From a checkpoint of a small mixture-of-experts model trained on Wikipedia.
Size: 11 layers, width 96, vocabulary 8192, 14.1M parameters.
Experts: 2 picks a token, a softmax router.
Training: a variant of Adam for the experts, 4261 steps.
Below are experts of layer 3 (counted from 0) of a mixture-of-experts language model. Rows are named router (the router's row for the expert), gate (a neuron's input weights, with its number), up (a neuron's input weights, with its number), down (a neuron's output weights, with its number) and show model dimensions 0-95. Each number is 128 + 24 x the weight over its row's rms, rounded and kept within 0 to 255. Numbers have three digits each.
After each expert's rows: a language model's description of what the expert responds to; "raises" lists some tokens whose logits its average output raises strongly, later layers aside. This comes from a sample of Wikipedia text that the model never trained on.

# expert 21
router:138133123108136131115108090091124132170175124137125121156133157113174117098145154094147081155098159115166133097129134148151141125136172127117108128116099140115084142128108129125150143134135126098107170133122112104071082124108109140118175110115128109111090071117114167098150092148119125151
gate4:173162167089140081127104106125075119110157114143107134152143124124108177116138134139135156063168118174108133116122111100123159138125165095115109105113132127176110181114142100105105135153138143132108109165130128136126094149074100110123131096157103114126139123132137143137140134140142106154
up4:107131120162117169118109136139151146116164130072121132141165108143162157112180162126141113142135112121090164127126136116107130134132132147193119124066106143096110103119079131136182132141133105113105133137108127150140153142154127134121081148149179110172164143148137111141119124112098126104
down4:121141129159126102154159167136114114129116177122116138100122134144113088143179125156148157133107113135122128121104094127131129089116176135126175143140079085123135057146125110129148130146138132165126124086153140130125131167124134132113079161115125201138120119093125102116128123136162102140
gate5:122132116079150138129141156119099136107171099128157081134138122137127130079142120114114152120143147107120134106132124150164117170115087140128124118081168127168071140142118135133113126153115149121090126173147139140130158126154091160129178128163134096109105128091120128139142149108160158187
up5:119106145165093101136106134121139129149104123105124161097128151122151106143114140162102113128095137091162086157123169118088101109090150092090124125160113143078138118137133147127129119094144113103126161117122156127125143118100129073098134140055105141153150121156101124113131077124094137136
down5:159114153167116159107097179099120086164124131115165140136129137131116158122106109177139150147137133141142098096116096146162150122119184122095134123128086115088123150106135106088146110092158113150124107126102150105157147164112084168113132122093124094152098110099119145125129127098127150145
Description: Hyphens and en dashes in compounds, year ranges and table rules, such as Pre-Pottery, 1927–2003, ---, plus prefixes like counter, non.
raises: "idi", "ort", "ree", "ée", "ju", "sa"

# expert 1
router:110118123137133155157105114109116092143128106144115086142116132147169136088149145109159119132120110112161132094136136121153106175090147140118117100128117119107123103147095133115138125127150143093130122184097114145078111159106121168135148115093135080102110096129109191067162108154117137122
gate14:124146141136107132123114129132146121095070130122124118159126149138170137116178153200129091151117125135163119114132193121134134145138135131108099116135147128130115136165106126076144131072125123120157122109159119114106143145156085134116128093167074154169108112117147169131153122130147146110
up14:160167152101159120117105098139157125154143109133056143131163151127121131109117096120153165106111121118129129160129074120136130145121131101133117143117140128119134115118123101161173135143109127120060154153111129157131106148115114118149106112189160108182149133144136135108126155090078117108
down14:116116142090087150096163131139133144130132118123136152151161156130108128141102145083136166115118107117090158127120087132119165112141131104113143105156107120108133155106110165141122139143100147070120142146077134151119166087119123118137195165120111169121144121129112131134069172114115123104
gate15:117140113131117092103127123105119115098130102140113148118116113124076113120098126104137110136158133174133135100132128110125153081094128169170157087157169132090111140098129149099161132166175112153145112113145139136128136137099090152132117127099146064102167124127173152106127124146095108159
up15:148118163145153110140109155123111130128136167128093146120183102122174137104148141096093109125138121128150113104122193128122108162134127143152145132133140194111123098122127154112106133111153097129174084109109106139138132101129125141152153155137155102114145137157128161165113137125066134177
down15:119137128134088152145132117146161110093097112147109172113155134131125167150133090096174160154149164131127205127101140126154156115138164132138155150134124134118114163146176107170126107113147143137097154173134102126144101125111114133120157143130126096162109155100157130106083126129146109147
Description: Sentence-final periods before a new sentence or section, plus contrast and reporting words like but, however, said, although.
raises: "ies", "Production", "its", "lers", " They", "ives"

# expert 42
router:133132130131125139140113116079128132124138104143133123165156148145162110115147152099132140117115139134171124133094127144140149149113157132091129103132065150130104114124124153107107125116133117097119130153095092138088100140093141155120182149126126090118107085131092201059147107144099106133
gate3:112127156120119160135105139096124159126138085164128142112138123119109150119134191190167144145139151124162120117140130135079152091165156184160112097152098135119124126171132137101139094146157121119161122149110170138134110122101134114110144136146149094127146123134112102097150100090166104132
up3:136127103128113103112171128141138115115120159108131095120106160165170074135131098080093107101114096165102126138095151127165121190101097078111143158116158118113157172133116141133105170100116102136134131130147139100104135124154124136131123147120126153142143141147118148128133150169141150075
down3:096147133135124093181148132096103134165137133112096086120101131144127081105103108114111104154149107139103089146142127127139095133109144143131139166172116119151137133120119181166100122124079134126181149112151129142134130121116191151104126134158136106141150138093098150100109088099148127145
gate4:154142123124123123122077127134128142140120102135154138175129145128128135133133139115133126096130130155128123161179133146148119155147147128111068120116140106098083109184096145148123138178098122090122124114101113133130135144135123100088116126104084121129114120097143150138110103119222106175
up4:159123159117100111109078095145106124133141070120139152153140143110143137115147130095148138121152120142145131168160137143139109133162160122110067121121088088051094112161127164129122129147085108116137151097108097147161125121140140102100154110128099148147116116128120135123130140125161090154
down4:117119146115119105097162165171139129117147169129078132137098128109147132111134107126132149094145068161112097100168112150137140122146100083129141137100141125119105124126119176104154109117096102149109119139143083139115108152142126128102145118125113215131138130159119097168108159140135122103
Description: Closing parentheses, brackets, braces and quote marks, especially after acronyms or codes, plus digits inside long identifiers and numeric codes.
raises: "\n", " (", " at", ":", " on", " as"

# expert 36
router:137110122131124160141095086070138131129154105159120110143115115132134093092132130087145122132138127160140128106134124102155146161091165145106108097116087159133079126155119125131141124150137150079105151150089103134089144134116112193109141127084144094113138080115101163106131102121123114117
gate4:085103175122138135136097137103089115092141138143165125160101135122127117112122145155136162129145112138152122112126177136116139161103118141146125119141174150095174144141140108083105134098151145143110126137110152086109138117067155130137110144124114112071099109086162154093133128176138112137
up4:127114107138165120116170095148094152160152167089120152142142141108137157131148134162092154158148147115112131155098076115117123110125134145121134082133109103126091154113136134093141153225124134149104129125114153113136126163155118100118155087126143098141140119159106136117142144098105137131
down4:147164186126110161137140124135111130081144110132143095154142104107128103125157115129152112140109099179151131122109131141141136147124118115151116094172127159144159155127157130136095147136124090121125127085131113110106113099131108108121107116103108015135111098146161138125121130145152128111
gate5:116116179156129118085143123109126126104129157157099098126115091112097111155110121132146134123099151081142131140091132118157123096057165113119100135123155167133096122129131106138128169163141150101120153135119066173142131114146124125182139131103113149109142114118123123167135150132084146103
up5:090096145087136126147129084129182161126122145112135131100131130108122154097151153134113138125134147104113106134068128141122135107119078150129121163129138121136100184129130101069109093174121096097115139159105119150149120110134137094106155096141159117102182127118133153112140144138093135106
down5:141112141127150133121139128127141132070122146104091111137108083142128116190161136159134111138119098123131136161071076126140129113152123129095115107104147153114114129149093100134116119140153146104113124145122135117107101104147107138091140140110077221130150150111140077125135126148129109134
Description: Empty table cells and table column headers like Notes, first-name pieces in cast or roster rows, and decimal points in figures.
raises: "e", "s", "a", "ish"

# expert 26
router:147129107115141165124081134089137103151164119135128118147135161145149111102159150130144103124135153138145115123134132120163128169102168133114136093099111165114104115115139142109112125167152163090137157137131109110071092164128126161112136158117136092108090084132130182067150111109141131143
gate11:135110126156134119139088111093119128133147107125100088121100140138158131172165101126131134154131123102182106119166127171183109164126095115094156155102082090126101153140130136136141107153119103121144089105106157125110113109100119126089151115142146151132132114131133136127169127101140093192
up11:117124103120173119113122146145159113134150136146131151132137110140127115075132128137139113148114110110124178131127108140147125117139112166095145150097146093105125129149114132132142126100122122118117101133126110163139192140143110124154139131163150126111094085092116140112169064093079125044
down11:145133084173170149099101112109100160120153178183134092123116170084093142102118136125123118118145079144122182116119115139135145134115140141108154173121070119093097125135109129137130124131135125140097136151143104168100151146167138104105120110130139124128110104124101140140146161113106116095
gate12:114059120186119133137107124146122150150127135127165151108099102095122125130123098115100089104144127165127126101117152124146131113086096112145083085151089197115107119151134136136152120111127084096143121132142153126115146092128129137155108121159156164143116122107140104136078142118148137096
up12:136154145109123122138136126111109143094112112110104094173137121120135123132084134123120192118141179129143099154138112131109149130163133133152153178119161103141147141099076120117089135116101137171107121113094169146146076138121142066105121145096115155118153149116119160125170155123125111137
down12:106132152153073197110127095119099159131136091149155094151089122149113163139146112124127117132143157125125109105150122134118132109127083129133108141150096089100110111203125135127091126126112148107147125115140137097117137153113113148137138133109158064135092141131156104128088166122158135124
Description: Line-break tokens ending table rows, list items and sentences, plus heading equals signs and sentence openers such as They, Also, However.
raises: "ope", "add", "he", "here", "all", "arch"

# expert 16
router:114110083117122160151092103098134106139158077136151116172111139113166114111151147133134107130110155136158155126120156113162145170102146141102123084094098139123072131149114151118128111137130105091111138167107122140100126120118106172134170138111121110117114081113101162067145112123122110131
gate0:148101188117097147138141154118155143133136129129098122135125170130124156114138172142109135129084096126132141122129118090124119145149138153122091109160180185157128100136121125158106084192142109111120150119102126124115086091146078096101115152094121127127110131160108126149163112141105134141
up0:127165092170129110141130097130097118155103155139113156161137102123136106129125135076124088144160145116128089116139125115161133105158144151108171129111128111110090135133126139114152163127148097111136101176122109103105128154146172156140126104186167083110153128141151139104094155082130105114
down0:112170114156175136157136151116144160122140121154079146118132130105129126097126097074129132152125134103109117141128126156156117162166185135148161135129107154140116117109128124144117135164124106133086117137144134130103145170102145155130134112129152015130114150123121149093129124139131125134
gate1:112122150124147107162133154112159100143143115125107125144096120132138099114118132108174135117115145174123080148146092145144128171146145144118097114187142136125114081130145151161087139150101113129099137214071102139127132120109144143117119136120121095115095153095088114137139123139155139136
up1:117134105155121151102100124150117094144120131138119149143125175131107147140185133158114143140148148153110120121131126103139133153130098119116121092103088134147132124121134121059111103181087082141098111139117091135131141107131146116098084176132081149089123145098081136138114117101132145083
down1:118139100098137114064107135110137133128140098142156145106082133118106093111142094138136150135102133126133100139152153105098179129112161162144081123139141138198122089142107109157125169150124123129173115153142127146145143068149114112128120119107124156129079140134151110135114156120129167110
Description: First pieces of personal and place names in lists (Ed, Har, Brian) and raw byte pieces of Chinese or Japanese characters.
raises: "s", "ing", "ular", "us", "ors", "a"

# expert 41
router:115136137117154144160102121052139130152138084153123127172121139139194112132141146129141113151105111123156112101140129144128125146138160158116118103102060158137131123126108141125133115163154105086092141176107128131076096149090116163138146121098124101128112106128096123100122098126131131115
gate1:150116108117079101156167091162112132114162112126123095124108106105121134143170141123184120139130092104144093107139122138124149146121133150130086080170096128106134151168126116114118130124119147098127144141142111148105146102134196100099139126102107122143102072141159137155122159103130104157
up1:113118140155166163137105143110117164164071139119097098145137123146122152122106140110070114116124149096115177085143149152147120155150137100105139154138097143107139102089131118114101085108146072107136112134167117124110120114101131114115098123197145099126097141153104126135135122113139140102
down1:123131104183158132123083127135123112145155109110144134140130118152116139134132090108111129074115125157108143146127095108101118195162144144142120143185124126105146151160141138111079145130100106176148108131152118126147117159159154107094137177101106107128103142138096105098136076117133121139
gate2:149118145154110133122126102096117121176129157129116121126152162155076127140108121125089133152150115170134098104104152132140114162110134127165152131179136107135104111107129113139135100186082152141116061109127114126073115129118106135145122192181116110119146120115133128112126113117150149103
up2:124149113133170136131148135150136122120137120148133164097066103121102139117184109132159121137106144104158137156136100116176140145130112145092104106132182141110106106128138168122124121076122100117164141092145151098164147152142176130148154100141165152116115134159121151121119155110084117157
down2:159104161113152152142124155127079114154164143140128126126127124125133095120144143121122134126124081130140132155145113085144110132110163138150128152127147143123089132141131151063072086136167144108139110146161114149121139210118130111085097115130110087155100152100104126132156161114131119113
Description: Byte pieces of Greek and other non-Latin scripts, diacritic letters, and fragments of foreign words, as in παρήλιο, Jelenia Góra.
raises: "s", "ing", "ed", "y", "esh", "ular"

# expert 15
router:134110088091116156159102139102134119129171112143098084130127124154182133071149130107135125118093151120173154103101099108161128138156149131108129112108077132119094151158120111090145124122133132090100141140085091125084100154112106124128127121126124103137136094124143174110148091120119113107
gate10:151143154129110138133170128138103127107143133112110123134174213139160138109113133110126114108113137101145137165120145174084141121111129158132154096099128152143116132128132140117113121126125134129141197121130080117119084093146142128122163102106080094122119142119139140060132110134097160109
up10:119111103143093143145145095161100135126136107079141115138152140116164110121168141108136098100145137116168160158097181134070122095135102123156127118121094148170146173137130182089146088123120115134133136097119111116130136123151138124095138125115102098136129142084161165128171129133132131096
down10:121146150125140107119132166111111127145129138177137167140119143100083073177127178170154108152151108123109081134097126124128148106114110130128097123154111106128108141123117174109128099109133114127149117173134166134143089123100094130115143147103138156150136075136116148132123151150163071138
gate11:136084130113118144149153116136130131160142106156066138122096119159130107138092165139115120097117180121148133165105112107100129126165093160135151103121128132149132165121100105110131134128142131121124113099130157118107155117115118113087125096124159142084096112133143165181052111100140149110
up11:130131153088119150141111097116141125185100131113110122134113125114132094132132163152120144136130143126095117116132107092134144116135170152149135104138111117123105177041134133147139111134128131146144092166121142118117087114120091097120105119139137142103110111114109114135105167149219161115
down11:150119133115102131112133148159135112129143119160114096117134095150127103134122152124146133149150116101142146139118117148117132164130167116141168072129125118103088170116118159145144148116142171117114158068122124170072138113129153080084154096156148194117127140115094116148106092126138131145
Description: Prepositions and linking words right after a verb or noun, such as with, for, by, about, how, upon, e.g. "consult with".
raises: "g", "go", "ée", "or"

# expert 33
router:117103105159130138118095092094163111123160145173107125135127155160165127125124109114134147135108125134158116096124123091115142151113156130146138099135131127126075127129125156124142099148134187052096126119097124122063117120099097128122127139114142070116150072142126149122157139131109129113
gate12:142144106107142135137185132124133119124148121103127111130110129126136141093055155121121149129154142085136099129148122124122165144126104199132129103147137160140134145127137119141097140160114087069101117146139133119170105119127093182077151087124154153121102123173128138127147122147145120148
up12:187126142101075118114083110148124156128139085156148100090151127111103132100140125145121138143103071156092114106105118127166134106160128083106160125109105115156119152163166119112149134142145155136143094138147122126140096111118175116148128146146092105101111102100152143124155118153114158133
down12:154096131125129107114157149137145100118168109169099132140087165133113110107131111117117142159062124121118087187093126140162146143136101109113135095135154137154153134163166113117139151147096091112129165097106085121152139106147190142135131152131149115148113113151151139090144109120126136140
gate13:124146111153156151124139127143195112115124137146136139156148132133116086127124130144152112116118148157133102142115102158116105169121124150132164144181138166108105134114159117120155114164110120109081118174076096162104126178130120115111164112090137127114141131160182131120117112100110154085
up13:175091065173104124148141133136137144111116123152132142115128162090107125118111145103145136098086140179082113119134150136124124093143092102148127117110119173100151100138136147115134165132130124127107081134132119123130101120119163091143169146096073123115089132137125137099175128105101120137
down13:130212165135089116135113139130098149157114122111154097154083135120130120134127128129130140155143094113152178108153141161116082113142117111094102136117062111146185140157109090127121158153145137121135127146109155127093113143117120142107150125128146084117126140166152104113138089131116136125
Description: Second or middle pieces right after a word's opening, such as Com-un-ión, com-rad-es, acc-red-itation, ab-ort-ions, p-ush-ing.
raises: "g", "s", "a", "ia", "ges", "i"

# expert 25
router:134109137118145168150115140070114117154168111125162121167117107130137116097126135090119099144125145135127134130119135154216133158108174114088119094116110134133111114132127133155123113176144149103121149160107091124095136140113134130090180130125124147095098100112105158116150091137111105154
gate3:101113116117125145125124155139143089121125167101149150082115095100149100115153122142113110146143177136120131100147106126090137134136132124156137135116092115129144134126133129141164138120121130112157181108144097125131175110053165126132184170138135118161094112130085138113135101176118122172
up3:113130151141082118117087144120120144105147127151127128154120152183129161103111150169153138104115126167140129145156158132051131105123155105142124171103105122172126143150117174134111094138146169134118141100098137119122141101135101109141123104109116119113156131134130121171084172141154122089
down3:115151091108138111137172068149127175115119105148128127137072121110121130149165114132163123157191133139115121143131116129164126159113089078113120177139117129103138144137150111115184093132131111112132094133147122135131162106136102133102096104120121136122167139093147104138124126089155090138
gate4:127112089105152127121143110080109084110192122134103154130113112123106137074121094101105137120106169140160141144124124095131131160115150102151157115131103124137143107136168133146149124159139127144084140080096078145128127157177091105115094141126181094130107124139149137147148126126127142123
up4:114103129181108114126092128136098114138083111154137115108144115134161149110122084112133144148086056130167138115174134115133138136147136138126130163124134129100133147124146090152133157062139120110150145172156151078115119140125131110146145105110105155097162085108099142140139139130137168127
down4:146094147149182142152151122106120120140122148154172105150156121137158152098128108110106183084107140114094160136125099082121113119116104138116160110081134156134151140116151137141070128133137152097146145099118080147098160151149111117157125125135122125137066153140109159094138118115136136135
Description: Digits, percentages and unit words in census and statistics tables, such as km, kg, °, %, and people after counts.
raises: "rs", "ins", "ing"

# expert 8
router:153119101116138157140121102113122111115144142169114142150151131132150114097143129121126135131126131103157111086111126147134114160108147126099126115086118144114075146121132101129127121131121148084094138137094069139100070181113139150134136138107139126106129090139083195077156099116085115143
gate12:097142138123130150128122128113189086130096121072127114096153142148130137118145146134121095150083120135117147102148102110151101086126128126137113131101117154147121105104086151164091150148123133136160127142143170150094141064144135109145110144109123120103108132152137115190127157094171154120
up12:133166146150134098091156101120138164108153145124102124127088140098157130146101114099154158132157138111154111108143162135145120199154122101179117101131164150136142130146186126091166140130146138103111112113103096109113154169117102105120167110144129124148145107127119153096134137168130117103
down12:131164097110135112132135127110099139119152149076118119129110113125114138098132129133159127143144096138115150103154142116151118128120144116104161076147081147114125132125161086145123131146125103102164129154139110109129148141135118182152118112153113006137108136092154137131120145124154131142
gate13:124141138110159136172116108108152147103113156187158108139049143112139151163084109130100121147146115108166112113131063111125106138145104111131133095142123091115139149130154123110127157125114123138149099119148162124131151168130117138104126150145125125177096129156113095103121119138168090143
up13:105150132126157128132126142113144125164109146098124129133121137142153124117125122149113138125156113112117102130139201123096181101126156150119143128151175154114141166096172142149130098105125130119132155092108108128120079112159174151149114177095121115121131084119124075161170148142100108099
down13:138137105103124123122119121124136113117127113109109158133084125137113122126082114153136139166145092100114118148188142133163109110133111143139101118119167123098109176085184139093135155145131159110142127102103105115136070123133158154144127119110129080125132104157135160080135167159081122152
Description: Head nouns ending a noun phrase after an article, often abstract or technical: application, decision, research, system, property, event.
raises: ",", " |", " (", ":", " of", " –"

# expert 5
router:130133102108156149134131116120119095132126106124129130138122144137144119078138155147146116120102159139136152080122153113167160124134172133095154085107094142143081115135109134139119107111159156096116105124105091124073091138108099131108133141100147115100070089112132179095164100134112129168
gate12:096142125133097148136141117124110164145136094133107121142079135131143106116118157134161127069115159088140089148131137123090141140126151160101096133135114189099118118127143167158118117102148046131149125135120111122144147151078093148153143088146178123118133122149144129126123107119125103150
up12:133189125131166113140117152124119145167141133113185123123095093075133116106130092150119096137113110118113142131149157124143127115108172122140105143147097118153128147125154073146138145118123158113136149148140152098111132120058080103151137125132125136148146119091121066092135129154133151104
down12:148100099108126100139097128161178112136115098133112171075147132125102118097133151122142163086141148111150151092101119152100107100143149075134129169176091149105158112131118140130106120144128129155107103131161119089117115093141146110112141188096111151163124115136156130157139116119126125144
gate13:120119111123150141102129134147156143170125105103148149091107097084153121091137170147170122109096130133135134146098122097128167120096130144110166096115147125145169180125123092127116135124155179111148141121133115127116152099113152143109146135171115154149114134101136096136093204140126158107
up13:160134157111121135125123134115168173137152115121145124125107115159137141155145133164153128139108105123119120196121152124132154109116174127088122069099114103137116133144106077138115142118136182091175129123115158115125133066123132127099144123126136148119126119088136116138076156137111161169
down13:114131139143123104118157130119132141154142117147146127150143159139135097125141150145158105117134114136128129133169120148090136097102098123105148124101109122144161142125090096170145133122137113127112124099120124133128147106131111107141136112138139255107133142151178117151129167117118161151
Description: Verb stems after to, was, or the, often split before -ed or -ing, as in use, hold, withdraw, serve.
raises: "ers", "ing", "er", "s", "iga", "ee"

# expert 39
router:143131155107104132152135106080117104135129094135113141175132104105158121089148161105119109133132142130147115103147156106154110179121137132112112121114108166136096123127140122115134125106164126099115145168099123135077075119076097178139139152139131106125135081137096175087152138154116098124
gate11:156138074183112127143135139121143158141174141146103126132095120172124113128110146112135106131117114145152161106084111095115142100145111095121126123157101091107105138121133132136126170106120110136132116130118122138133124128157135136159156148105131092081112143141119162101149128113061045135
up11:143123101195096137114168113136127133107177143140115125156123091121100105126119130108137137122135134134124158123109156100078138124169076103153163125093141138128152146124147112127128192108113095167138103133116115128170104135116151164149157141129164141125119146118103165156142131136093082105
down11:114125122123107113119160107122136117118123112101134113150134151145133154130087122137108149171139139143139123135112117105117156120089107129076154149126135098127148183117170121186155112113107126115127100122118144150138125099167118112113164145138129233119133136121162065113147153133107140142
gate12:151170103135130127127119130125139155054110180123139127132132114150094120072161125134143072113145110117141140158117117144143098133099119108132100093087161118143115108114133133151161121138132187103110183147106096131094100173152124121151112120147142148143113148109141140112116107127088146111
up12:093113122124126136154147101121152149136106114118141106150139139106119120121165101115151099130144151128065121170101106097183124148103136125093167125117105108150173115147093127114131127110099096136178110133128145130123152129125185128150134120140081140135112101105075097130097126117133163183
down12:115153121119154126105091086124102172104100144140115166161124150116159143059179164112143110116113142120117100119135124145122118112166078144134123112128105130138126140151145121097132110143149123146127182118126075134122107088148133106134144146135134194176151146146130117128088156140105122129
Description: Apostrophes before possessive s (tower's, mold's), plus nouns and adjectives such as war, sea, border, classical, bedrooms.
raises: "s", "ed", "ers", "t"

# expert 3
router:133074111128130116132115125110162097148179095129132118127129140098140106123125125111134083124103151090163128099112131138137144138104139157092112103132111158112107130140134113141138140133137157075132114141112126151069142148089129154106162122129109081079120062157124160097137079129091138134
gate11:135109163096122171122122146090128122183102157130125125131139126154120079162117135141130139156138117120134122111136160106155154131150117102153109111141121133147112086147089117065119117149119145111134067127088149128102105169150094156144154132087101131105153136095086108127131086137092115108
up11:128131148106146106128145219137224136115115114122143125079149106106128149143088106095116105148147103128117131113119099130126120137182138116085124125145138152131114124085128141134111124085128156122139070124142125156124124138145138122149120147127131189125124127126110110128123089142120122125
down11:116135127149128095152112161130137127156123177134164152090125128121124167132133120152101154097115165143134088132158141136140129108145095097154137094113104137184140151116130092151117124074073129127100116075140186094129124124138102127127128119105169106102102134159144122087127120113104100110
gate12:106097106107121156160140119148143071115113148137137144146164076138133132147083152101094130082133153120123108073135158158140130102077139102138097108126123120132113137129147144154141100134120184130160109103126117124134134123093141134176105190085155099136158118105125125126139113128150109114
up12:146147131111116123122158174147114126147127140139116119108160123140149127151095097094106147138094162128120084122165176145130130110104112121125135152150136050105129114129199122137125102121122144132085099102132102115142114143128150120144106166122118046161111120123093125096136151128146138119
down12:140096150111124168098150136158106110110126131137127090151176182147128168135124117132124092125124175135086086093134083100126093129095160141119108104146142113114109113119173125109150117182103146152113126100100144123147137133138136152133140139155112122139123149103129126150097133100125176069
Description: Blank lines after "See also" headings, "=" signs in section headings, and opening quotes in table cells, e.g. "Le, 'Action.
raises: "bes", "new", "ad", "bar", "ges", "part"